config = dict(
    n_layer=12,
    router_score='softmax',
    normalize_top_k=False,
    balance_loss=0.00206,
    router_noise=0.3,
    lr_router=0.000849,
    norm='rmsnorm',
    norm_eps=1e-07,
    lr=0.00153,
    seq_len=1024,
)
Below are experts of layer 3 (counted from 0) of a mixture-of-experts language model. Rows are named gate (a neuron's input weights, with its number), up (a neuron's input weights, with its number) and show model dimensions 0-39. Each number is 128 + 24 x the weight over its row's rms, rounded and kept within 0 to 255. Numbers have three digits each.
Before each expert's rows: a language model's description of what the expert responds to. This comes from a sample of Wikipedia text that the model never trained on.

# expert 19
Description: Capitalized or common words in arts, film, music and media contexts, such as art, works, Live, Visual, Best Director, plus article an.
gate0:129120143155162152131164138121148092157099086114148138146150102120120146114112122087127141142153118125138149108132106127
up0:096142153168146095133133117092118156134103105125123130156119092143135105129140115154110141124120102143107111145135111108
gate1:143091107122128136137151092138170111186132155187118108132117132186146137101132110100129135124141129143132106142117124172
up1:138116109140152115125123160105118093131145102134183128128142112127127096146091107144137092156118088125159132112130138146
gate2:137106103159143122139140183126126118163129201159112171156175100140101108126137130127132126109128106102130114153111109138
up2:128114073131177096142123116149136119144103169173125145125168125109128156147130139121108095134127104137128109144133094147
gate3:160095107106142153107148170147173113108116117143156157136171148110113130113139120107159116175121158126128111133124120084
up3:143140135146110140094084098119107142086122121144137154201126163076104143115157107141155095140161139108120146132118116127
gate4:129154167144169175145156153085170145108132138144098113146134126120106139128125134070089127122136124121158103101089128158
up4:136140096138129106153079145083096162117095133140086111134086117122079094119113144170137106090130130095129098135100096129
gate5:137100171095118151153145128144160122129111132163122108155115141150114172098092128122103085187104115105138133121126127126
up5:152112133164114120144209096103145095110118156148068140092117127083131142146103149095120142111126117131143129102114101081
gate6:109105155122140142122090115114133098140127103162134136128135183124142117107112141147116129107122130075153099086107127141
up6:117155109144107139134151145175136050115124142143130075067125172123090101125113128134119115097171157128170064100130156150
gate7:091143111117116107106112137125186119139129177160126120161145092141125121096126187159154117090095146157175155131110125116
up7:098156106097123093144147111135179158096145116160093147164147117145142133113153177141145118085095091156150151121118077080
gate8:103127120111097166155127135094122103098117120113112136164148173084138131122075144086107135123118134084161157133071102155
up8:144129141164123132112127148145107122154112153172134142131133159133103146115096163138105124118077104160118140132124100155
gate9:105113138123149149138126132146126092098120133130125120133162115151139102093124149068127094198116134088182165133124173101
up9:131086104154094081123088123101155165110119106081140134115120154120115116129174094156071138137147129153078095184142171110
gate10:120126146136140115153134148176119156109098141116131133124132115112109094103115134124157090083172102129142126109121097153
up10:171134138131074137111161103120115163137134110121129161115135112104142137139115153123129168114127090165143113134134118100

# expert 11
Description: Commas, and, or and & separating list items, names, clauses or date parts, such as Sathyaraj, Geetha or March 17, 2083.
gate0:120125128097119180180128113108118103117128147103096092113134092118114138131112135085088099143158139135133091113130170151
up0:113098123141096123124140105091133139154093132094107132122123147119102082156161110144143126153119124141110118141130135103
gate1:155176103129144159102078127149142143185124139144159110132136137134080109157100146131173108102092115093160161118098105076
up1:125126148142084090115112160148106138093133125127163122146113162120113168134119140154126145118139123112165102114162139098
gate2:125098119091122127125137111144137095163092149142092130131163147090125119122115137156067102084115139099104106146082144099
up2:156092147119158074126122090100128067151112155118123119122156135122105136158133137128087120097093132101099119116128128119
gate3:136038109144144144116136116144148104125158086158151169126155135145106125138090145142104124163135112140140121111071104105
up3:127147163109145118110114147150083213128140135120154096091113097135096146147114136121164128149141139158101176098130119099
gate4:157153108088098104159165113150135115152150123148079121105129118183130198141143106097127111129158071132139097105138116121
up4:177098142114105114115121146121096118132161149071109161142148167131099115179091146139087117104112119110137090121122196112
gate5:109172158129149118157141162107176138146143172111135088144126131134120114110127118144103130151134131132113059120107127110
up5:144111091072156139141096100156093131113124158106109134142092123107156115107153133159107123101142136083125113128100121142
gate6:124097117149149142127114148141086115117131119135158128117112145100131144133101143100080111133125172118142132128140138157
up6:102114097112113088125151135180142153142144057126082137145140105160122134140133142160149141083096155129134129114118107137
gate7:143140119130146102174088121156106176094108149109150137179157137106109123110118144159103130092107107127118127134177105142
up7:132164119139120099073165143126120113122102111143111129119151129190151124150107100151117131127110146114140114147118126129
gate8:140132109139180129128109120126103091139125133130122158134103142117156146134123129107139162115146161117140132103137146164
up8:123107131108150144166137148122130106132124143126132112146123121127118168122135154119087111173142144076105104125093131121
gate9:174080125129158172150103115093149077141143125093124109172126145109089124104129110105133070158126183054103103120128127109
up9:125081163198119120143141142097117047106116130103148146090107100129126133173118131130135100134106121092133132088152150119
gate10:128148099144149146131124091120149138086168089076098111129141103124127078118147123124130103119085136106134170143095084137
up10:134094128133143101110124128171103126132125100169125109085123160122139117109111118118096140131121117097100111106143165141

# expert 13
Description: First three digits of four-digit years in dates, lifespans and lists, such as 198 in 1981, 201 in 2018, 178 in 1787.
gate0:108109131125159129145158080145152138143137118131121178132158116124159106118108099157126099137104094167143096128131123135
up0:151139145120127100157092098115162122160130156140106148106099139157148113154138124177115084133120108172110123121141119116
gate1:140137121157109127098118121142119144099123112097158120113158115128146094129087129147096138162129143132120124137148112129
up1:113141205141133172170120127116116102179117125083087149139080113143143122147154148158149135113121105119163116104127128168
gate2:100142076128119129128157134096187106136094129114148157115198126122162105130102139131096105100163112102088106146155109125
up2:149127151065124136140114133178114142157141137098120113131112134114112110177125146129080143126082123115143118142154123145
gate3:132164067126150103126123123096138117109152129162142150139127119117123115131093112147077123126080142077084156109135106128
up3:152140102128168152147127132099108107113183115119156097115145098117136118139114144127171109125089150129154136125146120109
gate4:138059117135121113134136139126125141133112102160156142120125109096139140126120127097151138125106130150149164136106107129
up4:122168132154117128104093131162102178143152101137156117137066126127106118159149096132130121136166161131183107101074121177
gate5:154110085096174168136175085137128101104126139150159176189148149172101094107121163141133148168103103136162140141126098104
up5:083151169118108126139109140130138116135150141104129078095138137114133176107136129102122095144114141114083105109122114137
gate6:100178104154107127084113123089160147137156128098109148120115114144118141101135126088129078158150134150142164117114109116
up6:119148158116096144085112112139145135107087133088134116135113137131101068137119116090103123091086146116108181097077139109
gate7:110134095114122087147096147144135142124134134123129136120117162109082155133195114134110142122090083153165114118107134124
up7:106116093144158124138146137093119163116109123131133111149157120106124084094113136116126134111138109139080165142138065138
gate8:149158158159110176143091119125132140126113146092132131148094146102156118139098123117078147146162125159110145133097109170
up8:116076135111163094119168113138166129131138108136137138148128117115106141117123149133162110118127127121121091107128132125
gate9:128180128133135157112142113116142101108135154140138122132150124153180177130109098141163078115117131123112136143085121110
up9:156134175143134109156129121150165214098094121149162159133131139125096090114116156091140129148193125126138176114138138134
gate10:123120083153148094118157124125107128155124123123106168170116139179119123165136168158134142127109099185157107135148107103
up10:111135152080092122144097102144123089138126125106146129135141114108116125114142153144151165100131156113165122051134142165

# expert 31
Description: Final syllable pieces of non-English proper names and taxonomic Latin, such as -it in Prakasit, -is in haliotis, -ija, -ana.
gate0:165110081157126148136116113157110153100088104118141112139133144103141132123118081115170147109093112143137126145166148140
up0:160127149143093144129098162141075127092127116120128111148102117132153098140139111107133137155133127111130146149137138151
gate1:167090122109130101116157146162144152134111145126094165131106167126167100156144119139168119165119112124125112146151145153
up1:142095169171135112137134111104138130129128128153135157160116124145144140121124147154175155158136133103098134111107102095
gate2:148108154141146164147126150127101170149140136128121107145148111135092088176119143128144144180153133121158162146156150128
up2:127089144147142159128102113128079168131116104113137115096142135133104130149155152129130112094130127100105130126114100130
gate3:090104182141132149117142106120124150130136129132173115127113140137168121089103128091155106155108167182140157098106125172
up3:128167130147127128104115171113089107129158121106175100116151102118110133095150127108141107116134144134134126128149106122
gate4:128180110142124132148131117120168126094167112148143106143111168116177116102109126152142129123120121127127093097151142162
up4:163072148116119117122115104147119093133092114112158117141130160121126152129130114110132080138113135085153144100124101106
gate5:107176175156143145116178115117130155107166113134138151133156105155112136123138103129132129158132160124107185107149098103
up5:140160077149141095150150072165147128127123130139117154154131114124114102174117133156144169113158080140124145133121126109
gate6:114151125162111120123117115149119127097137138141197144117165105139142145134095155120132179139124149141153147161140200136
up6:177116081097094107129123143137143107127135119054122136103087142151119136116151141119110161158121122086121102117099114144
gate7:132156105108129109145128133156103159099123147128094158104122118135148073127165095137106168121107095120125173138175156148
up7:130095148138127151109095100130195088145125068107170116137120119119131210082080142120128075112118133149155120144145090166
gate8:116124080139142148105131165125111151126136144126109175160128106142128127115131182136135128128133136134134151144094089123
up8:086129171115134145147092133137140154121144133128188093086130123160140166135148105122158149123114137167105089115155162110
gate9:141097121119124129109122159116096099139147125141151132137154128130140144145133109128125135115148139131118150117156096139
up9:116139134122072137114141120121133163114170163140143148102123140171169149143158147129125123173115122155130107165120125155
gate10:146138141109109139106131128116126107117092116142098129100154125084104119139120117141134072122150125080167126104166136129
up10:108112100109140132141093116108133143079126109095145136146176119172180148116125175096150092155122130132088103110091138158

# expert 2
Description: Digit groups and number pieces in tables, references and figures, such as 000, 100, million, years like 1997 and dollar amounts.
gate0:093136153127096095134161104095116140145101121126159118102129116124072114157134123135123150102114139128132096128092087105
up0:158120078168176095132110140174168151132122139096159117135124176106102139133111122170109128108168107129186102157119140142
gate1:117089085153132107112107107129114126108114106151148151137118107109106128114110144127138153095135133105132184099126090101
up1:118148093123088123145138163138146143138076118092108147102126131149131119118143137111133109097160123166110105161151103116
gate2:091116117110131119104128140112147158137099137102128162140160129134135113103161127126148085115156140134149122118089156186
up2:115099134139139098145130082137138140150117123127137116153144111096111100127108138082142139160111124142117111156103139122
gate3:159139108079137126111100165142087109094142135110093128167122109104124151153113109128124143095136090104107131121151123150
up3:152115120096137113146119158153098117118110145147101145139109132135122145182122113130104123092125128119087112141134159108
gate4:108084121155105130125136112100119102113146143121136121101110120187134122127151167155082164147117172099145137126125111151
up4:086117133162102171133162116114123115116155133110125123140114143174101116120120127116101106138157148114123155095131130150
gate5:132142132170142207113124193128095128098166146176097101139108094112150171148109146120164094143127138120140175121131136110
up5:121115135124147087138155089092112131137111134115127127119146152105125092104114080128152141130127108163114083112100144125
gate6:131139162150103093119175119122126100187116133136130130104174143106071124136089120159109141116108146129118154157157127085
up6:179125166162144125128121150120118112122148151141102151147107153096126112166129126152147146122074139143116172154135107117
gate7:127166112113118140106141157058114129086115103096106109130125124139125149110114149134082164176136125126141099110118135122
up7:129158095131146132117127108126114142144094098104161090118110106127119118151141160134104134188110117128134117168169124142
gate8:154174118111135161163149105104120124116139134153131142122082103138104110120148137127082142084125129120125124130186116114
up8:078117129097103144099124114135186094131153136107161103128146162076090142113094117145127129137163153112113146126111133167
gate9:135148144117143117142120139115163094125106160135092085153156187117154131139152180121137135131154151112169138117132124114
up9:139108166151168121140121119136129108133149117105155136124154149119145153131162138119105132091089109147117118157119101083
gate10:139147128143141106170131145106142085190133157104119111131168194106130175110093129121182125129155129131111129157146124149
up10:126117115146134140127117138138151116178127135126136104134105145098071116140137169125125121126114164123136145109156170120

# expert 24
Description: Final pieces of words and names, especially ch, 's, apostrophes, ing, as in Ran-ch, pin-ch, Doe's, track-ing.
gate0:116180108111150090153109112093086142109122140104133147190131109120160170116102113111129119162118132147128151135146123087
up0:114150153130148143158145127104142131090124135136132132165143127139098103136181178093134117148170159087121136125135090124
gate1:123148143141134082144147098093144123090060151141120114159134103119093132140123145124129116100126120148109163117144109121
up1:104148140087097139079136136133134131130160103097126135101148176146175153141130120118158128164135104117166111137089146129
gate2:118096160163085120174156099090088128149129106110145130103115120168092135142100155103143130132121121137137111103090105115
up2:135149114120154109099069133087136127081098138115134128129113169160132136140150147141109126115158109141145143155135148110
gate3:126126115117125123092147147156140077133144149102111084117165125090111133128123110130109117144178121144148150124116121082
up3:122156130114110128158104139107141095109152098080094110122125169094131125109154163126118122126151112103130084159141135164
gate4:086132151146146121160144131137127111162115155119074113150127136104171141135113156132154090143162105092146103136129128156
up4:156085185142142115176130132093171143127154115122143116088148112117115115113112142126160081178129141147111130094124117130
gate5:127173117088118159123140174130132123102119127105113101188167132132165125085120142097148125147165152097169139159092119126
up5:124134122107172145132140142173138152137156143122191165119116109127119126103102153128132113110122112122143110069131120141
gate6:090111156125114153089110197113125081143176123124087107167139139119111144127110158102086139176113140140081139136148143138
up6:152135101094135103170109118129109133103080092135089131099123137141158122117101076153130133093136060132121141168100114145
gate7:117154105106119139101107141144102132090159109150134088145121129111148150106145136122116155113121143099112068077098141077
up7:146125082124160086193133114129153137142079119100106148098146148148158102137082121161118119100145104134149071132136152177
gate8:114119174133117140134130162141128104118136092121129124142157127127098154100111133128118120148114131120149112129134088149
up8:149095129100147137129117137153093127161114153119129086120131115109158149094095138103121135138104120138166116096137154125
gate9:147171108124141139140125129129154118098192162127136112119113164135103134117112114125172101117118123115147122147115129132
up9:091120166121085159118130149158108119133107121136110097171098140146189129124134085143159127143139169151120138106111145127
gate10:124136142100187102113116174103157099171127156127145130126151168116116119108091142103142161148138093121152086116140082150
up10:120126122102085111120140116132132135140084160152165115121066195113117094132120173090127093162132129105125128106126116076

# expert 30
Description: Capital letters and first pieces of personal or place names, as in K, G, P, Ram, Santa, F-ew, Av-ram, Bl-atter.
gate0:103131115096111141139134137137132101126155124123154094126154141162141142102126121108144082154144136130141107101126103091
up0:115147156105088134123121193134155152145123112109140148155131178111105161113127103105128113199128121125123123075131128129
gate1:133116140115128136127079106096121112137135155129111095158147161113097129133121110155125107124121140159147141129074134118
up1:118147110153098132153090135181129176073164097142124106091148110153149120119153160131145143114125118146102159108130128144
gate2:144135140147163139096156150115173110154126151100124108175129103106101125126108157120138128132131169133124081133150142161
up2:085142108130142179164148117135123107139128118148174147136109126117154146088122115091162132159154085150172183078118139188
gate3:090124113104101141109134123164158105150137152123134125128137116142155143100178138084113120162140124133131081091121101120
up3:085138139111118145099124163123114130105138144121149074099151160114124139126133133098120121135136144128135145103129131163
gate4:136167139113097169140139113106120098099141159128118135128143119148172143112059136083107141124136158106106141141108138148
up4:158133171113124122096078160166105143115113108171105142124146129123133119094169095134100169121100118150152165119125106115
gate5:078125091122122155135167140115161127168150112115121130128148097144136129138106134118153131149147128094145145126121138170
up5:137168146142142142180131156142080115130142133118137121115130134124128120117143145109147140143135152149164126122152149124
gate6:171125086158140137144115085159169091150123147142105150145125138107150118105143155107116138125105114122131159115124158101
up6:062117118139156176162156160113125086142192172133111131125109112118116105130072123102145110155111177115117145090119119148
gate7:116133114136184176153140124122074111145130146140109152138103130150069128115102135136088143133129113106145105134123092130
up7:123106113157106118074136112149174129128136096107152136127147138135133130098155117110121161115128132130145119113153149102
gate8:112159086091184139128117129132091162136158158090142112099130166136159159085150114136159119173117108123168112141140144115
up8:159097132101096139139139096153167152119131101124127142108141131162155134119127101139184117120092116115127092132125126093
gate9:195149088150147160115106111120122118124134086098107130168073172182136112101131132127155144076107124119124142145183130171
up9:082105160125115104157122147146174156109135145152136132072132103092130138144130123144083121140152113111085121119110138117
gate10:087109165097115138099159179114111114157179125093125097165126153132130146120185120080120101132137138173157118115116148132
up10:161106158120136137136111098126117157142103120120133136137117105105064111127124092111113105122062124112100092130153167100

# expert 1
Description: Capitalized heads of institution or place names, such as University, County, Municipality, Party, and role nouns like member or chair.
gate0:121175150138110107104112171105140148099080091111177159078122106159114120128151093122116130092165138116101131144140147121
up0:182161152156125135121123153123144132099088096115161099098136116095108138164128105136107152091128135121086116146154114156
gate1:126123111136128156109099128140131142151140133110123129169189179138136104122104117113123120144095120139178128159169139120
up1:180109105117137130123107128176115151132126084134150142156147136134132101134116121161154124114138099156088153140143122115
gate2:112103086121142134132088110140085100092114108132091168129142121156138125135142119128116113155171105160116117139128109171
up2:117165097114137102117166120098157124115145085125142163114121153147135136127147127160105131134121136131099114124121127146
gate3:129159137080132095095106128093121135146125131135120124128152150119092121118161131120103141123117109141166139095100104124
up3:106172143132118115118139128110101108113132151119157177082104114146138107132125117144117142174134125148107108129139157141
gate4:153126136100152141125114120139130097136144098117092084122131122137121136121119185088126140108128115123140103116068112090
up4:157134156126153137124120132147096132138170128130112091131133118157090134112127181132156131116108108118135111151094155125
gate5:134144110121141102139120131171120148143127170140150153169115107202101139112098146112104136152095122140139123157123151136
up5:093119162104111165148123144118150126165140189139131141185115142124124164125084087107138146107126130162147142130125112152
gate6:146150114121136094093083081108144172156090083105117150145088141123114124115112132133109133096112117126137112108147073101
up6:120116154110121119169137138127119104142117123126096113113131127138156114109164122122134104146178122157146129092154140163
gate7:118141138174165102123156094081138078137122134138093167108119129132108130109106163131147113098143115117141082120120102113
up7:135125108161127129160135119088093056151109135147110107082157163144136145151098124165146113120153113102126087158079153128
gate8:100173119102163148059099170155180141163178091117117106108156153096116158101128155127147128137105146139144126126115069153
up8:115128148106081150100146157113140088122139144128148119126163151145153145110132107106137087174143139099150115097083194094
gate9:120111139153150109148100133125162093124117110081129109092098160141120104141125144156077135145100124127092112120116147086
up9:133133173127088131107164092152123144137092123113132149146138141116132136146117164117127123166147129106189176106107094091
gate10:138145136128134158158114138092159089124103104087134106133134136105115118114136091109148114149146150122143147128132109150
up10:142112163128094151122149149157159078133125153105095093121132140125190143143124128106151115140148116101163135111110151089

# expert 10
Description: Standalone digits and small numbers in tables, scores, statistics and ordinals, such as 1st, 93 families, 1/5 stars, 66 minutes.
gate0:098143129138118110123141124118140080151112154140155089117169138137129129085089135103130117112115169133118133102087136131
up0:124141118131099117143142115096127110142088158097133127093148112148119134133131130115087110158162145172139122098091128151
gate1:095177119191112153146110129136170076115151166082099124155113160146128161091127180152138124151123186097147165118083125154
up1:086145102166109152117145132168209104100136136121125127127127141140135152090136141152128125127146148093090170122086101118
gate2:122133122120143106121090176096175141106117146147102119152139105119094125115119122109108092125147126086114105129112141122
up2:131134124103118118133112142125131188119093106124166121111191107138149071126141143150084172133083151085148120123140103145
gate3:104103140123129109130141117129101072107114123143144132110108099117097166121134124062144048104133108079111132146142107080
up3:122158128147133130130105171113140130126175103119093126133143146136171113119112129200113177143130138177126074110102144115
gate4:163128124119096116100140172128128115091124168149082144131133135119084141080108121136159127164140168114124150167122150135
up4:132133102157110143118099153117149146102123141091086089123162107112151131106130147108159118138145152173136149158115171155
gate5:162153129131100128120114119100159142132110141154129103125127126135126122113092120130153103135134163150180162126101124172
up5:131122149117126106101091143156074155141144123162102171120113155121163126162124127159145157125127067164130116112149097087
gate6:143133095118152140112147156124139130144121086146119118126124180105145111085108137132122146139104129113136157100129104114
up6:116107110171137169135166094116128116102129157122167148149132124137128095152142120110149127204137171165132153155156155202
gate7:157128125115130140160078125161181143126168126138098115129110131121142125141104154121106144158134158100120164121093090141
up7:123123146148131098131160111109096106122124129173159139142137133135089138115110128142134129119133112157119111125133165136
gate8:107133107137104101123140128141116138138096131090156150120103117144143125118134171132119121143167175155122112094121178125
up8:127147145124102148127123147066176101142174112122118114151125156124125134096146085170140095141126115171157159132120130102
gate9:129133123118116146146117130127134158116113113076170112102143149129148119077143175116113141122161153155171154109092073162
up9:086148122112156136102162138081155066149092107097136146124118161122164092125163133119125092133125109144168104114066107108
gate10:118114159101167128128125131104081055134110181095113125126165122114128163155101146116136114149168121094180117130149128128
up10:157123137142141110093115153125137216086137096139135129146134146104110079140158120123123146118128111184099146121150139111

# expert 14
Description: Articles, prepositions and adjectives before nouns or dates, such as early 1960s, the late, an, other, several, and decade -s.
gate0:125117173142090136126138122097144107158185133161107069141153147135132169128135123076119132159136157146128117107093086161
up0:133145164102129188103121129123169110149109128142131102132135163126128147108127114088163135149107134114168151100169116104
gate1:149137139133151101117159123123143148150087173087112162144104122105125126106109084095136130143202136127171124116124082122
up1:103110111118148115138147145129180110125137109170105124127142141164130166157112121085159131118115149099159117120119139162
gate2:110145160090130170150141178133108100157120159135150088114132179124128134116135122128145101103106154132142128115144126125
up2:148133103151175127160083142173113094141100116135136196101163148122109145147120129125130105105091111150157131117182115102
gate3:074129149149138177150139170139127117172135163070116102169128118123111119113130133123057121132159157109124147127101130163
up3:123146108132091087170145086112107192131122099126131142135135103115159120112100115149122134132118090135107119153131158118
gate4:132118143112127133156143119139117135115119107090128117174097124121146151110138130092133098165156165127151102102103099116
up4:091108125110130095161123125173170107110122147122161082114106160082109142117147103131141093144145131135128104092140105132
gate5:155120123078128129112119138143186152133123150163126105107156150115125139100152106094113104143075098130099149112092128069
up5:138104104120135094185137133103076140157101139091103120128125077124090135129116092176120116140154107116162110167112136107
gate6:152126154100174129138118130119123092110118109117132156118135097136061154119081147119174124165159115148148111085076081111
up6:156159106128134125120110118122157111130105082138103146105131120115102143101151124147111109090171099145149119118149149123
gate7:085106119085144091150138148128144087156147115148105115164130134105130183124097140127096107115135147145164148108123103163
up7:106147138082154128108104140090140137189133125163117141116130130112150156133100142122122125168137119114164096149142146183
gate8:113118151092122119137108117147127112138132101116156122148106126126083125100132122089121142070123114106180136111154149120
up8:094146155136145088104138128135130116156150165088107152122109130159121144108132104139090129170125115127149085158153154128
gate9:101108141139179140129114186153147108124156114135149110159175142123133145093148153132118134106146122097181073126115110117
up9:121088098138177092121109136118144100130125118176149162078136109139112133156122124134085095070148143167130157098120084139
gate10:149117172133104150121163142094142108151155095118151140158159142100144171120135112124104121111136126112148098110074092077
up10:132158106137141090148134095120164121116102113114135100146126118121150198144140107102092163114169139088112109155094116120

# expert 26
Description: Particles like de, d', al, el, le, un and vowel or syllable pieces inside words, often French or Spanish.
gate0:155142082082127105115091114196173131101143120134123139121114101107107135116118135138134140134085135116140198092128170113
up0:127118146124097159136148096127139126105170098137148101110144195126145156096127144146134111125105126084115142137102083142
gate1:134097106099094126132100143170164078115126169159162105115188142138139118086104106098145149104100168100096146112108161131
up1:128123139139135144146119146085118133114115145099115110153126149139114185140187062099096110158096130127119119100143123095
gate2:150081096156127165060132116127125154123119119135076130145127105164169128115159106085097145137128098156100167160136144164
up2:102141115136116203133122134095123143104094142153152131141184148117139134100131116121153109107138110118140136129148149171
gate3:129173114143116115096086121118092102142109117135160119127104147103146121128093112123112121118068121095152114156142147157
up3:114092058085122147176156123109192118115117139115133165126097134105134109147138116093146121098143123123099116121127125163
gate4:136143150133167148171119117181150134150128072168160131115153152125114127115115132110110155128160125125132079144143163142
up4:161084141143108120090163165115079095111150135086118129127093130157129156166108106113164125144108154160118149116111078136
gate5:165163111155126119121130131064131103108113124106107090119145134138099149145188131115092113080141108141108150119130103165
up5:140100116117140124141140101127113064155133132109125147107176125074086160103136114092115131126146129134162169128161109151
gate6:097120092089156130103171120105130136125135124091104147148151120077076149134145131099147066120160148082147132101112162133
up6:169138121112130134097104096167140113102178181158165142132136114158134086108132140113128112158123175186115086159120155145
gate7:107100117108109123098128138104153156126179141137105158152171126158112111147122117107139125122162151154156139127073097145
up7:114120125109110146134118083160078131130087155085163100146102134047121150098161107091088120102142138085114116117109135116
gate8:118163135120094136142084154151155142138126124099111080129127121085121107094165121146149127117162105092119104099091175120
up8:109070113126112114122135153159127095136138119131107175097147128164108175107103138109122116131159132125154121126067088116
gate9:107109167126126139123146150098140156137138097128126129121161153159136141145142146105182150175110087140095118111129102147
up9:100078222143107105087140141136114128128105123103097123144155106098121138118133148157121121139159135078155121154109126101
gate10:109137107144145100123108147117100121114156106136122119159078106145178171091123157108111115169127104112102114105148107145
up10:082124113109116153149157110150145131116121110121086102084148194140110147145163143129140130133095089134165111114140089140

# expert 9
Description: Prepositions following a noun or verb, mostly of, in, to, for, with, as in Director of, brought up in.
gate0:127120130129120090120111159123099156146158094169121099130095091135134125127146110139112161119108106143136147131115146154
up0:123132123131130117132146081135156136114114136085101145173128137136141139121145122136120119101124128109103102122159124152
gate1:091144147149138140130170149120191139131089133125175126097108102150159152128147118141150122143194142169161132159119152107
up1:135112127116117135134181101138118113144133166129104162151131127162109113135155114150143139133162115134171146135142127126
gate2:091174126115087162116150098148167161147120147145105127133127149103169136080101131129177154079149117097126162135172165154
up2:105159166130104128118106078121126112152184113092099117134110148120152151123119132125136155108150136103126150125133157190
gate3:098151095126121113136115137120122082158128133129076101137153157155156152134138098128128115128134100146145098143132118049
up3:107128113134128134116118111109139121138125079135124129119099128101146136137112162110097112185164139128078122148080140125
gate4:151093148106107133158108100139148170088126171140125098130153106144124088132155135166110099153165114138092120165139137147
up4:108144124144115166124116092090153127133137089141134134113117133147085106132079117106106095129098189112132172155151123132
gate5:118143113168139118091133109121122147134148113133113172109158121129117138111088114124133138132129114114136159112160114109
up5:118091125116164146132124139097137125128077134158117122112141143148120158118122174154088140090122133105152112138063106100
gate6:112106161151141129137123130156099133158174176113161116125111113153132119143127145112151104171124117156124102128145117102
up6:126167144111148124119174123083129134118075150123107132120136155136188129080126140123111179140105130091151140111135175104
gate7:124171116092121121124175190132150116143133155130096097139112134108188121024139148132119147154102100140091143118156139089
up7:126129125089116104135143170164153129176132112156119149142093148115132139138123125150163122179128109175118162139135098100
gate8:141138149118126120105110124151129111165158120123106164209123137106098145120124132123118133075108165177162165118113093107
up8:149073132166134146137122109117142115122108065139153131126108127124101117106115127126102143101122113118121097122148122137
gate9:132147109141141064142122139145100143094158157190124121135140081134110122156147132148145185126116139124141178141125118109
up9:111171087119142078109099108135099168071128117117152151138124117150120110160139120126135138107099107168139152113159129117
gate10:147091149128145121103130155130144112122159149084135118140121133132123144132106153126172125141094147104174137128080145079
up10:110120127123120138174166161152126155145128110131111091128128102102135162121104131099128153116155105111113136105170150122